config.toml
n_layer = 12
d_model = 128
n_experts = 48
experts_per_token = 2
d_expert = 64
d_shared_expert = 64
activation = "swiglu"
moe_layers = [1, 2, 3, 4, 5, 6, 7, 8, 9, 10, 11]
n_empty_slots = 6
router_score = "softmax"
normalize_top_k = false
routed_scale = 1.0
balance_loss = 0.00563
balance_bias = false
init_std_router = 0.00746
lr_router = 0.000844
vocab_size = 16347
norm = "layernorm"
norm_eps = 1e-07
tie_embeddings = "early"
optimizer = "adamw"
lr = 0.0025
beta1 = 0.95
beta2 = 0.99
grad_clip = 0.5
batch_tokens = 65536
seq_len = 512
train_tokens = 280600000
steps = 4282
dataset = "wikipedia_en"
Below are experts of layer 7 (counted from 0) of a mixture-of-experts language model. Rows are named router (the router's row for the expert), gate (a neuron's input weights, with its number), up (a neuron's input weights, with its number), down (a neuron's output weights, with its number) and show model dimensions 0-127. Each number is 128 + 24 x the weight over its row's rms, rounded and kept within 0 to 255.
After each expert's rows: "comes after" lists some tokens at least twice as common just before its tokens as in all text; "comes before" lists some tokens at least twice as common just after its tokens as in all text. This comes from a sample of Wikipedia text that the model never trained on. Tokens count by the router's weight.

# expert 35
router [126  97 117 160 147 177 107 122 149 122 103 150  83 187  92 119 145 129 161  91 133 114 132 134 143 101 156 125 117 145 138 130 142  80 170 120 126 151 170 130 154  96 111 160 119 101  88 157 117 117 155 121 106 127 142 134  81 116 127 132 128 172  80 124 171 129 141 106 155 136 130 157  96 136 161 115 141 159 109 120 131 156  72 152 137 137 156 154 129 104  90 121 114 134 129 114  99  99 131 152  83  91 110 133  88 139  92 125 159 142 157 153 133 111 162 106 121 128 114 132 111 134  93 140 157 138 132 133]
gate0 [182  80 126 150 127 125 109 130 117 150  98 139 109 143 125  91 106 164 144  93 114 120 120 131 127 137 163 155  79 156 140 139 110 129 141 143 153 162 130 130 137 150 126 194 145 139 117 139 127 135 102 142 169 146 144 138 102 138 108 111 121 169 108 111 165  92 118 134 108 124 117 181 140 138 151 160 124 110 130 122 121 131 115 152 163 164  84 118 101 121 118 157 106 101 106 145 101 146  95 135  80 127 145 135 127 128 143 102 138 117 135  83 145 168  88 146  65 147 108 135  78  90 103 150 140 112 121 112]
up0 [117 116  87 114 120 118 131 125 120 164 105 122 117 124 149 126 111 135 131 121 117 147 145 106 158 103 132 111  94 129 191 115 103 106 107 164 156 139 120  91 146 117  95 172 166 122 123 110 133 145 128 145 115 154 164 167 100 177 138 127  79 154 108  99 148 127 121 159  62 160 142 134 124  95 144 182 145 126 126 105 103 118 127 148 130 121 124 141 123 104 128 141 115 121 126 143 112 154 130 143  91 100 157 130 133 114 140 115 201 167 156 102 103 124 105 137 120 130 164 107  85 127  90 178 102 132 122 107]
down0 [166 102  81 158 123 187 141 144  87 115 132 145 118 112 137 115 144 161 122 127 134 163 146 124 131  85 135 180 157 156 106 120 132 148  93 133 128 128 120 147  79 147 139 121 131 152 136  90 122 123 133 109 160  66 130 136 103 126 138 151 168 126 130 131 150 128  60 138 137 100  86 135 158 127 105  97 183 142 148 117 121 125 159 137 106 118 128 123  93 130 141 131  98 147 121 134 119 158 106  83 112 151 161 151 125  94 112 115 141 137 126  87 152 142 113 105 153 120 116 133  83 109 155 145 128 155  81 119]
gate1 [137 156 112 110 150 136 123 193  90 133 183 170 121  81 143 107 107 142 134 168 155 113 146 128 134 163 132 150 134 134 137 120 130  78 159 117 120  92 156 104 133 103  65 186 114 113 113 113 109 177  85 112 156 122 111 134 147  69 114 131 109 129 122 107 125 105 104 103 165 104 162 114 137 140 110 104 163 165 105 128 153  98 151 151 121 102 140 110 149 136 122 135 115 168 132 136 118  80 126 127 148 119 126 133 139 119 137 133 143 117 127 149 160 169 119 104 131  99 141 134 124 169 109 131 147 120 108 127]
up1 [130 100 110 162 168 156  80 105 182  83  67 124 119 102 147 140 123 140 122 136 126 130 135 134 118 104 146 191  73 140 134 142 135 123  93 109 141 128 140 160 130 104 124  99 172 134 130 111 140 101 148 106 138 112 116 136 126 169 137 157 117 123 180  98 127 141 157 180 119 109 142 126 153 139 107 118 176 130 149 151 124 125 100 160 132 117 141 135  87 147 113  74 151 125 140 101 108 158 128 143 136 103 129 142  91 146  99 129 121 139 141 107 136 123 122 112 144 146 168 135 108  84 165 158 111 151 101 128]
down1 [ 82 101 138 116  86  93 125  88 151 138 107  78 127  98 124 147 107  90 191 128 124 139 172 121 150 117 134 113 148 119 145 132 132 124  85  98 148 125 108 150  87 171 168 128 154 141 106  85 132 122 165 114 105 119 140 158 123 136 130 179 163 145  99 137  89 115 107 134 156 105  83 121 150 161 128 132 102 125 112 103 148 140 153 111 111 144 160 102 123 146 109 162 118 117 148  90 141 125 111 109 131 141 138 151 166 140 138 108 151 125 132 134 139 116 109 131 148 140 143  97 189 176 138 117 135 131  92 114]
comes after: " his", " a", "7", "8", "5", "0"
comes before: ",", " of", " in", ".", ".\n\n", ")"

# expert 46
router [166  87  98 141 112 109 153 145 125 110 130 101 150 115 125 112 134 154 154  88 119 126 119  92 106 157 115  99  94 148 116 130 124 116 118 124 159 107 104 113 183 101 171 104 112 126 131  93 135 112 156 164 161  99 128 137  59 112  98 109 113 162  97 128 146 121 114 144 125  89 123 100 142 161 136 114 102 120  86 125 148  79 153 173 117 128 159 140 129 149 151 133  98 143 109 120 104 105 162 146 146 157 146 158 144  93 148 108 144 161 147 108 161 161 130 136 112 104  69 144 122 128 126 139 163 141 127 115]
gate0 [144 150 110 117 140 124 151 128 104 106 106 119 138 116  74 112 142 122  86  70 135 133 126 114 149 138 116 108 103 128 126 123 140 112 144 144 140 144 142 131 131 137 135 132 114 125 129 132  84 120 132 100 127 123 111 150 107 105 155 169 136 123 116 132  90 155 147 143 139 109 141 141  99  94 131 113 127 124 152 131 138  87 169 113 136 175 131 132 112 177 136 108 176  73 141 102 142 158 144 126 156 138 122 160 144  94  73 154 132 148 187 131 147 172 179 189 104 112 104 118 126  95 144 182  96 137 148 111]
up0 [158 143  83 149 159 133 144 105 115 152 123 149 143 115  85 119 140 145 132 107 120 103  75 159 124 138 125 144  54 120 140 109 136 153 143 129 147 167 146 143 134 134  90 147 116 114  90 124 119 146 101  97 146 107  93 149 148 123 123 147  95  93  79  91 120 112 146 140 116 122 142 149 153 148 115 113 120 179 161 136 126  92 153 116 147 181 134  97 122 158 114 132 163  80 143 134 180 150 127  96 149 147 119 150 104 112  87 132 139 144 138 140 143 121 168 144 128 164 123 117  94  91 146 145 160 123 122 120]
down0 [146 113 141 161  97 165 116 161 144 132 124  93  94 151 146  86 203 117 144 146 139  98  92 121 141 140 112 120 144 150  78 131 148  84  95 132 143 179 105 127 127 121  93 149 137 115  96 125 131 138 145  74 139 113 125 155 143 128 172 107 121  91  42 132 122 111 131 115 124 130 115 105 147 165 105 117 129 125  89 122 110 131 153 113 130 135 117 123 174 147 132 148 148 126 147 119 140 111 115 115 137 139 111 136 139 128 137 187 133 127 154  98 123 125 125 109 124  97 116  88 141 140 115 146 166 172 129 103]
gate1 [132 127 116 126 110 122 155 103 126 107  96 139 120 123 131 106  70 138 120 114 148 145 141 111 149 141 176 146 129 124 141 164 134  58 138 187 132 123 184 111 141 161 124 120 122 130 114 152 113 105 113 144 120 116 134 156 126 131  89 151 154 120 112  69 104 155 110  87 149 119 173 126 115  91 140 197 148 142 120 122 132 120 105 122 146 165 122 128 142 111 181 157 165 136 174 133 116  94 124 156 153 140  98 142 145 137  92 101 140 156 131 112 115 150 148 119 130 122  75 124 123 150 103 150 140 113 142 115]
up1 [ 78 145 126  94 126 130 127 135 141 164 145 150 134 116 116 143 166 106 119 148 122 131 119 147 111 103 122 119 120 107 116  94 137 217 127  83 116 135  83 171 112  93 106 166 120 120 135 130 137 151 152 116 102 150 130 106 133 107 156 143 117 115 128 185 170 108 148 108 131 153 109 146 156 147 124 107  98 151 141 149 118 116 142 114 107  87 117 124 118  95  86  83 123 132 111 131 128 161 107 122  99  90 143 111 112 163 160 165 102 121  93 143 106 135  97 134 138 163 185 128 122 104 140 118 120 132 123 174]
down1 [118 139 128 129 128 121 120 144 124 148  88 103 187 148 123 138 129 127 104 120 130 118 170 155 120 122  58 114  81 152 106 119 146  99 135 113 109 122 131 167 108 132 181 148 126 110 139 119 114 128 101 144 132 159 171 105 104 141 130 172 147 111 123 163 139  91 151 112  83 142 122 148 171  57 151 118 126 111  95 108 165 132 170 147 129 133 103  94  80 161  95 127 110 127 139 145 121 138 144 165 143 131 103 154 111 163 129 151  95 106 134 139 135 142 150 117 128 102 164 112 128 157 168 116 120 120 117 106]
comes after: "1", "9", "0", "8", "2", "–"
comes before: "9", "8", "7", "6", "5", "4"

# expert 21
router [143  99 118 139 110 103  94  98 159 104 140 139 135 141 122  99 155 158 140 181 118 147  74 119 112 165 123 166  78 100 102  99 123 122 107 115 130  89  91 130 152 109  86 106 145 122 174 113 132 168 126 140 166 161 140 126 123  82 113 108 126 156 150 107 140  95 117 167 151 175  99 151 115 121 118 181  97 125  89 104 117 163  77  99 137 146 135 108 109 139 130 123 168 147 140 123 161 130 147 101 130 147 101 156 143 142 133 107 123 142 151 122 162 122 156 131 152 132 133 132 151  98 132 117 112 123 119 112]
gate0 [114 150 137 147 133 139  98 164 142 109 124 122 122 130 137 145 109 120 135 116 125 144 107 146 105 138 110 181 134 139 153 130 122 108 168 120 162 148 145 147 103 100 123 132 122 123 120 198 104 117 126 142 123 110 128  86 101  98 155 136 149 119 103 159 140 129 176 139  36 132  92 169  85 139 142 116 133 101 109 108 141 145 121  95 150 128 133 183 147 112 127 141 139 142  85 107 129 137 142 128 106  53 127 139 132 145 146 155 106 138 119 125 138  82 128 130 116 110 189 143 107  99 163 129 113 127 113 109]
up0 [ 94 128 134 175 130 118 106 146 150  83 121 127 165 175  90 114 118 122 191 188 135 145  88 172 127 129  92 167 111 104 117 121 154 124 182  97 133 138 136 105 144 123 152 141 145 127 153 173 119 112 136 156  93 140 120 126 101 116 129 134 154 120 117 142 116 129  86 119  70 129 150 107 108 172 113 115  91 105 105  84 129 161 154 117 116 129 147 122 164 160 146 131 132 147 131 137 140 106 141 117 138 104 143 161 136 126 109 145  68 144 130 127 155 139 148 107 116 123 115 106 165 103 153 127 120 109 140 112]
down0 [116 110 145 149 160 112 170  96 121 121 160 123 140  88 137 114 133 117 104 158 136 134 152 124 137  67 107  86 125 103 100 140 144  83 149 160 131 146 133 104 116 136 132 131 106 153 129 124  98 148 149 111 125 163 123  98 120 172 142 128 137  92 137 110 108 119  72  72 118 132 107 104 174 118 148 140 155 188 122 127 135 154 107 164 142 113 147  93 179 141 137 129 116 132 114 120  89 127 137 134 142 182 129 128 176 161 111 109  88 105 138 148 162 103 141 139 129 101 147 132 179 126  98 125 137 138 140 133]
gate1 [148 145 151 120 107 152  88 150 109 126 120 151  71 121 117 104 109 125  98 138 115 116  77 130 148 124 154 150 120 109 181 138 109 156  77 152 152 124 128 120  93  93 153 162 123 112 154 129 140 155  95 131  98 109 101 145  85  75 110 173 110 124  92 140 108 139 158 161 122 128 129 147 135 122 151 109 100 174 114 147 130 117  94 135 144 123 127 160  92 131 167 141 133 128  90 137 141  80 119  92 130 140  99 173 132 146 181 128 141  97  95 150 137 145 138 136 118 164 118 120 141 131 112 150 130 150 144 159]
up1 [124 106 146 148 143 105  93 147 112 110 135 153  99 138 147  73 111 134 142 150 108 151  88 115 139 135 125 144  92 101 139 108 129 175  74 154 145 102 103 103 123 127 128 143 131 153 162  84 143 159 115 138 129 151 138 152 111  79 123 145 123 133 106 124  81 119 119 149 118 140 152 123 156  84 158 125  99 156 131 154 126 146  68 133 137 142 131 158  94 160 152 148 163  92 120 111 150  83 158 107 128 156  85 170 161 153 121 128 132 111 131 141 164 140 158 117 114 150  77 125 136 137  86 120 125 130 149 152]
down1 [131 128 115 128 140 145 143 127 123 110 133 148 119 121 151 151  97 153 131 136 104 118 121  98 176 139 130 158 156  96 139 113 137 113 130 182 113  80 104 129 141 125  92  92 136 129 101 129 139 102 122 153 136 136  71 154 144 107 140 123 105 146 124 110 126 118 100 106 121 135 120 147  99 106 121 136 176 165 157 148 130 186 109 130 113 142 159 148 144 100 162 126 179 145 109 123 154 129 145  85 136 123 164 104 106 113 116  89 173 105 161  79 113 120 113 104 135 129 156 130 133  83  87 105 171 192 126 146]
comes after: " |", ":", "|", " September", " November", " October"
comes before: "1", "2", "3", "4", "5", "6"

# expert 37
router [168 143 144 123 161 145 137 118 116 103 115 166 102 111 114 141 158 150 108 128 130 150 162 143 160 130 137 181 113 106 103 110 129  74 154  93  90 150 140 132 135 130 121 138 129 117  91 144 101 137 154  94 151 146 139  90 112 117 115 164 139 125 155 129 122 129 109 143 121 122 148 156  90 102 120 151 148 153 121  78 123 137 115 102 125 132 148 115 154 117 133  89 146 101  89 149 130 126 185 156 129 101 107  86  92 167  88 121 124 131 161 157 118 118 156 106 112 160  93 138 158 114  60 152 141 122 120 161]
gate0 [151 144 127 101 102 157 138 122  99 149  73 131 155 130 155 158 130  94 107 149 158 127 138 150 114 120 114 139 116  79 134  90 120 155 121 145 139 129 109 111 143  83 134 144 122 121 174 108 151 124 141 129 121 173 123 154 140  98 141  99 124 118 136  95 134 160 169 134 124  91  74 113 148 129 163 119 125 128 161 104 115 147 118 118 155 119 141 116 127 149 206 113 106  89 164 146 108 126  91 118 134 190 103 117 162 130 127 130 163  90 140 154 121 135 167 162 124 113 100  91 115 129 102 114 151 111 113 144]
up0 [145 187 115 115 148 188 139 152 120 131 137 175 110 138 153 116 151 114 101 139 148 143 153 129 149 186 114 152 108 112 113 117 135  92 151 132 130 146  95  77 103 107 114 120 159 147 128 115 124 120 165  79 144 142 155 102 112 167 132 141 132 102 149  87 146 127 128 126 142 110 105 144 127 133 146 116 113 126 146 114 146 154 118 137 129 167 162 108 155 151 159 118 118  66 119 123 164 114 113 104 158 159 102 102 111 137  97 121 112 106 152 159 123  95 147 143 109 121  85  80 120 116 101 135  74 129 121 159]
down0 [131 117 146 144 133 137 121 102 103 121 115 137 118 141 152 105 170 149 145 135 161 147 130 103 142 156 145 146 134 165 132 121 148 129 108 156 166  99 141 127  90  78 153  93 122 170  64 120 141 130 139 143  68 151 135 174 115 149 167 143 137 110 125 154 103 141 103  98 110 130 123 172 149 163 100 111 137 128 128 172 113  95  82 117 146 166 159 113 112 121  95 124 110 117 124 119  82 141  78 122 154  73 134 173 143 103 137 106 154 143 125 109 128 111 146 125  83 133 149  91 142 140 126 123 127 125 137 115]
gate1 [101 133 151  80 135 123 148 154 137 133 135 167 110 140  96 136 108 147 125 115  79 125 157 136 123 120 128 118 135  93 146 121 169 128 146 123 155 163 116 168 171 161 137 107 131  92  71 149 102  95 175 132 175 118 152  94 126 148 119 157 147 128 141 128 157 129  93 133 115 114 168 146 169 116  78 142 139  86 175 167  85 134 128 112 117 128  81 151 127 131 130 101  99 149 140  83 112 115 115  91 129 110 120 109  86 108 125 126 125 140 152 114 155 115 149 142 148 134 110 132 112 105 124 105 115 165 153 146]
up1 [125 143  94 150 129 147  99  85 110 104 123 106 119 106  86 162 129 121 156 113 119 109 126 132 160 139 120 147 195 180 101 162 136 152 123  77  94 104 166 133 131 143 105 160 119 143 158 129 131 142  55 117 132  95  84 129 139 111 159 112 133 127 157 104 131 111 146 158 134 151 128 161  91 143 128 132 122 142 118  79 181 144  99  81 150  90 127 108 135 133 103 139 122 169 153 141 128 124 118 131 122 151 151 111 127 124 112 135 119 155 125 119  89 165 136 146 126 135 175 145  90 116 136 127 154 119 131 136]
down1 [108 115 129 164 136 163 134 126 117  77 121 147 103 130  79 113 153 139 159 106 114 173 119 141 114 133 139 146 106 145 130 128 136 152 159 168 112 106 107 128 131 158  91 148  37 148 119 120 103 144 158 144 125 154 111 102 123 156  96 150 172 161 134 127  97 105 128 152 123 128 112 117  95 132  78 164 161 109 157 136 128 110  99 127 129 103 132 143 127 122 117 133 164 136 109 134 148 111 173 108 108 144 128 135  96  85 112 147 136 161  76 184 146 119 116 104 136 154 131  90 133 158 138 120 138 108 129 146]
comes after: " |", "-", "|", " •", " (", " Total"
comes before: ":", " |", " ", " of", " |\n", "\n"

# expert 34
router [123  88 102 121 142  97 167 107 143 102 124  45 154 149 153 121 133  96 108 135 117 161 139 132 127 132  97 131 110 125 100 126 119 130 135  96 113  81 125 142 158 115 104  99  93 141 143 116 148 106 129 140 133 168 162 167 153  96 122 143 131 153 113 115 144  88 143 141 157 162 123 145 124 167 104 186 108 113 140 117 137 130 137 159  94 134 149  88 100 165 102 169 138 143 138 128 112 126 157 146 155  87 116 132 158 113 141 128 121 163 115 142 161 146 116  93 165 135  99  87  81 142 148 133 115 107 125 116]
gate0 [138 122 128  76 137 127 149  84  95 128 131 129 106 131 134 122 129 128 141 120 129 114  97 148  96 125 113 160 125 162 136 160 171 136  73 122  87 155 119 144 144  77 132 130 125 125 100 129 139 102 120 159 112 120 139 134 116 112  94 140 124 100 154 173 109 110 152  89 121 149 120 172 128 100 107 143 122  79 136 181 115  90 163 144 136 135 136 105 141 118 161 179 125 129 123  81  76 153 133 116  90  99  79 133 131 131 125 128 177 128 176 121 161 126 138 131 168 138 110 132 124 149 117  84 130 118 110 137]
up0 [146 127 125 111 138 130 129  85 133 122 139 143 113  98 151 135 121  91 163 129 145 114  91 101 100 147 131 203 137 159 148 150 135  93  79 124 147 149 135 127 134  82 109 155 114 147 110 175 144  79 152 148  99 124 133 163 125  87 139 136 143 128 140 170  69 127 121  68 114 136 121 163 128  84  94 135 136  85 115 178 102 130 164 107 132 114 128 135 148 128 148 157 154 117 119 111  87 156 136 112 113  75 133 125 134 132 118  96 143 152 151 134 147 105  99 119 149 148 123 154 131 142 129 109 129 122 128 124]
down0 [108 155  98  84 143  86 133 133 143 117 126 151 134 102 131 151 139 125 161 123  70 139 160 153 102 111 129 114 100 149 112 153 126 115 159 134 113 157 114 131 193 109 131 117 176 116 141 128 162 153 125 138 140  98 136 129 123 172 108 132 106 112 197 138 120 156 115 132 122 141 163 147 107 102 148 106 125 124 123 141 138 133 114 132 121 117 109  92 150 139 124 132 105 145 105 163 128 121 151 140 118  80 164 114 114 119 199 124 128 133 151 158  98 162 100 148  70 130 124  91 129  87 109  95  89 139 103 122]
gate1 [138 129 101 142 128 114 121 131 115 167 115 108 119 136  86 109 115  74 117 160  83 121 106 138 129 139 117 151 148 129 105 139 121 149 134 125 132 110  75 126 125 134 167 120 171 174 144 142 123 138 148 114 114 155 100 153 166 107 102 117 154  94 118 156  96 101 137  88 139 133 168 119 172 135 122 160 114 137 167 103 117 161 116 146 116 122 107 105 162 136 119 111 145 135 176 108 153  81 136  90 132 136 137 156 140 156 123 148 132 189  83 180 134 156  91 110 142 126 101 116 117 133  96 135 132 153 158 163]
up1 [ 87 133 120 130 130 135 177 197 106 174 132 118 121 137 114 104 126 169 103 152 114 118  99 108 144 110 144 141 105 128 137 149 154 167  91 124 142 156 173 128 125 103 142 174 102 113 144 137 117 129 147 163 119 131 141  74 104 153 130 175 121  89  99 134 169 134 132 115 139 115 155 177  87 115 133 108 131 102 124 100  90  58 113 123 107 100 151 135  86 158 130 118  84 155 111 134 138 112 148 183 124 119 100 141 125 135 163 125 106  99 131 124 143 133 151 117 152 119 128 130 136 130 132 117 135 108 114 124]
down1 [149 149 142 110 107 142  87 123 117 154 116 118 155 131 163 159  92  55 127 138 176 124 167 115  91 151 131 103 102 115 172 138 151 115 166 120 127 113  84 135 119 149 189 122 140 113 137 124 121  82 146 159 127 174 124 148 136 149 128 130 149 130  96 112 118 143 124 147 162 109 118 148 154 143 119 104 157 124 164 131 149 101 136 123  63 115 131 123 126  82 120  87 133 114  96 135 144 119 109 133 151  78 136 153 122 106 116 118 133 131 135 105 115  93  80 127 129 143 143 178 147  97 141 131 128 149 101 138]
comes after: " |", "|", ",", " in", ":", "″N"
comes before: "1", "2", "6", "3", "4", "5"

# expert 10
router [119 112 138 144 103  98 146 133 141 116 161  59 159 146 143 118 141  91 132 151 127 156 126  93 157 142 120  98  99 150 108 127 131 135 146 103 126 146  98 145 149 141 109 100 116 180 169 121 111 117 130  90 144 135 153 122 142  94 128 128 103  99 134 144 121 101 104 133 165 134 124  95 122 174 133 147 121 144  95  92 149  96 143 124 107 143 157 106 193 156 115 108  85 151 112 171 157  94 123 140 152  92 146 111 135  82 156 114  83 136 163 128 137 122 154  97 151 101 104 126 111 124 134 142  90 148 154 128]
gate0 [132 107 184 137 146 104 126 146 134 150 129 149 115 188 101 135 140 125 176 135 120 127 123 121 133 137 177 136 125 121 118 129 124 151 155 122 105 130 108 103 147 109 136 136 124 144  70 128 150 111 122 155 111 149 156 107  96 147 103 116 184 128 177 150 107 124 126 112 134 104 124 123 107 150 156 132 121 144 193 134  86 109 111 123 112 147 138 147 166 105  72  88  96 103 152 144 138 125 115 135 132 176 141 105 127 143 111 122  96 124 138 143  93  80 159 120 112 121  74 154 147 178 119 128 108 100 148 114]
up0 [125 134 123 129 163 111 144 154 143 130 140 137 115 168 106 122 109 146 132 110 113 135  82 135 134 129 138 118 103 104 140 119 139 181 130 111 118 124 165 173 143 121 138 128 109 161  73 133 149 149 151 179 105 165 155  86 138 128 112  92 189 149 117 102  86 129 146 136 138 157  83 126  78 150 149 158 109 125 149 174  65  97 120 119 132 139 114 140 165 126 111 132  87 105 129 132 119 128 118 115 121 161 164 136 136 144  98 159 119 118 129 135  78 133 156  92  96 116  96 113 152 133 124 131 126  86 133 137]
down0 [126 122 158 133 123 124 172 120 137 109 140 137  86 153 120 135 123 134 145 136 128 109 121 135 142 137 114 125 145 141  95 162 129 176 130 113  75 125 122  86 151 108 117 127 108 167 109 151  95 130 129 153 172 116 110 175  91 163 156 128 106 142 150 161  95 157 150 148  92 144 145 105  99  80 133 122 120  80 135 145 170 152 151 134  77 129 125 107 100 138  97 206 119 138 166 118 146  86 140 129 134 124 122 135 124 123 121 152 121 103 127 116 151 113 122 133 122  89 121 173  96 142 113 140 134 138  65 134]
gate1 [132 109 224 104 122 125 131 110 119 153 151 143 111 226 121 151 147 163 146 126 162 148 146 144 126 112 159  98 122  84 115 101 128 169 161 126  97 135 126 165 151  90 128 133 151 172 127 115 135 168 157 103 146 162 141 127 109 137 119 126 128 128 148 129 104 115 132 129 138 146 108 155 134 134 143 144 119 121 122 141 111 103 114 152 106 126 109 138 105 127 104 127 105 109 158 162 122 143 109 122 121 162 122 118 132 149  95 112  84  79 156 144 125  94 126 128 117 109 140  90 118 113 148  86  92 130 101 124]
up1 [159 133  57 130 119 145 103 136 107 123 105 166 126  63 123  94 130 102 120 146 111 115 100 113  87 132 112 147 126 171 117 140  93 104 120 113 112 133 147 123 135 153 105 124 134 115 156  77 109 122 115 148 109 116 116 141 153 118 113 126 135 165 137 139 147 162  92 115 112 125 103 132 105 127 105 106 145 127 115 120 206 135 131 129 130 132 108 135 133 143 134 103 189 125 143 115 147 131 153 163 159  89 114 122 133 101 115 125 132 162  86 106 148 187  87 156 127 106 120 115 154 143  68 154 130 110 130 104]
down1 [129 118 106  76 158 149 145  84 116 158  95 115 118  97 129  95 134 136 105 111 149 171  92 135 147 157 104 121 177 130 166 121 101 125 153 146 181 147 134 121  84 145  96 125 136  98 175 100 133 109 121 123  97 130 135 113 134 100 117 105 138 101 115 117 163 109 144 141 136 149 122 159 156 168 113 128 148 151 165  78 105 148 145 162 137 150 128 109 133 117 159  78 135 133 101 114 139 120 162 100 147 141 123 106 120 135 125 130 144 104  85 133  89 125 129 164 120 136 175 158 130  72 130 137 122 135 165 117]
comes after: " |", ";", "3", "4", " did", " able"
comes before: "1", "0", " be", "2", "3", "4"

# expert 1
router [127 147 132 138 120 147 108 131 158 130 133  97 112 105 110  86 153 143  82 125  93 148 127 130 155  85 125 174 134 130 169 156 151 119 100 124  98 172 119 143 142 111 112 150 119 161 119 137 127 125 110 130 145 119 108  97 125 103 128 109 127  99 178 146 118 140 135 169 127 136 117 115 115 137 120 122 141  99 112  95  71 142 126 164 127  88 186 129 137 132 137  81 103  69 109 105  87 173 144 148 146  95 143 122 141 166  93 176 128 149 106 148 103 125  83 147 115 164 119 107  97 115 136 148 146 141 127 147]
gate2 [154  79 124 162 108 121 131 113 136 210 132 122 132 112 119 105 102 131 131 111 119 104 164 138 110 121 131 130 131 116 121 126 126 131 135 141 135 149 125 167 173 125 122 192 134 125 124 122 191 109 106 110 130 123 157 119 105  97 136 112 123  85 156 146 193 134 118 158 125 107 130 108 106  85 127 160 119  92  92 136 110 154 130 129  75  97 139 141 134 120 150 108 120 142 124 102 101 112 154 138 135 126 128 141 100 144 165 136 173 129 176 123 149 150  88 151 132 138 116 125 100 142 117  98 103 157 105  77]
up2 [108  90 130 107 150 110 142 161 112  83 120 156 124 141 141 122 156 108 109 146 147 135 129 104 123 129 142  69 149 163 102 100 124 129 102 160 101 102 135  87 137 100 138 106 123 111 113 162 176 142 167 168 102 147 155 135 110 128 121 178 145 155 128 118  66 116 119  82  98 170 137 130 117 127 102 137 116 171 170 111 148  90 142 128 175 123 105 129 131 128 134 130 153 120 135 143 143 135 115 145 132 140 102 114 156 112 101 122  93 117 120  93 123 167 153 101 161 147  98 144 135 116  81 113 167  98 108 124]
down2 [152 130 119 135 101  98 139 125 134 139 125 131 113 139 131 165 153 127 126 131 165  91 128 135 125 134 102 146 133 147 192 114 129 111 111 136 104  97  96 124  87 140 142 122 172 141 141 117 116 131 180 174 173 125 159 127  99 113  81 179 138 111  85 157 123 137 163 150 116 110 146  53 147  86 122 161  91 102 111 175 114 126 109 138 116 118 114 149 102 113 121 131 125 102 113 134 124 149 159 147 141  90 122 146 128  94 118 122  96 126 176 114 144 138 123 111 129 174 122 114 108 112 169 140 161 134 114  97]
gate3 [129 132 146 143 141 131 165 146 159 110 135 125 117 115 152 107  97 140 146 136 142 150 117  83 159 121 122 157 144 123 117  62  89 120 113 145 116  64 150 165 112 196 136  95 178 141 143 110 122 104 132  88 126 117 108 169 123  60 157 119 126 135 133 156 167 107 136 153 139 111 166 115 125  77 109 107 123 138  87 107 131 115 127 140 125 124 130 130 134 119  91 107 117 157 132 182 117 120 119 147 132 150  96 172 134 130 127 138  90 129 130 117 129 133 114 136 102 163 141 135 108 111  74 129 118 132 123 157]
up3 [109 116 153  98  95 126 102 127 118 154 159  98 124 157 128 150 131 115 128 108 110 105 138 169  83 150 149  83 101 133 116 169 153 121 122 134 147 163 115  90 158  95 106 119  91 124 116  98 156 151 129 152 137 167 155 104 124 160 117 151 153 130 108 129 109 139 142  84 119 141  90 140 133 168 140 196 106 148 164 149 126 123 111  94 112 115 121 123 137 139 178 168 140 103 107  73 133 118 138 144 102 110 152  96 129  93 145 130 154 122  91 141 160 118 132  99 157 108 118 110 144 155 124 146 128 116 112  74]
down3 [119 119 144 150 109 147 144  93 154 169 128  94 107  85  92 172  98 126 173 124 142 135 152 131 120 120 154 147 128  95 162  80 128 142  88 163 137 137 135 135 110 137  87 100 144 165 152 140 121 111  76 129 110  91 110 137 143 101  53 134  96  97 128 118 143 112 157 148 152  99 145 121 156 108 186 109 117 164 145 127 122 153  92 169 132 131 146 117 128 153 111 142 136 139 152 126 126 141 128 157  93 124  99 114 148 136 125 128 106 122  90 121  94  84 124 147 156 122 150 143 153 128  96 134 133 157 104 125]
comes after: " was", " is", " were", " been", " be", " are"
comes before: " by", " in", " to", " as", " on", " a"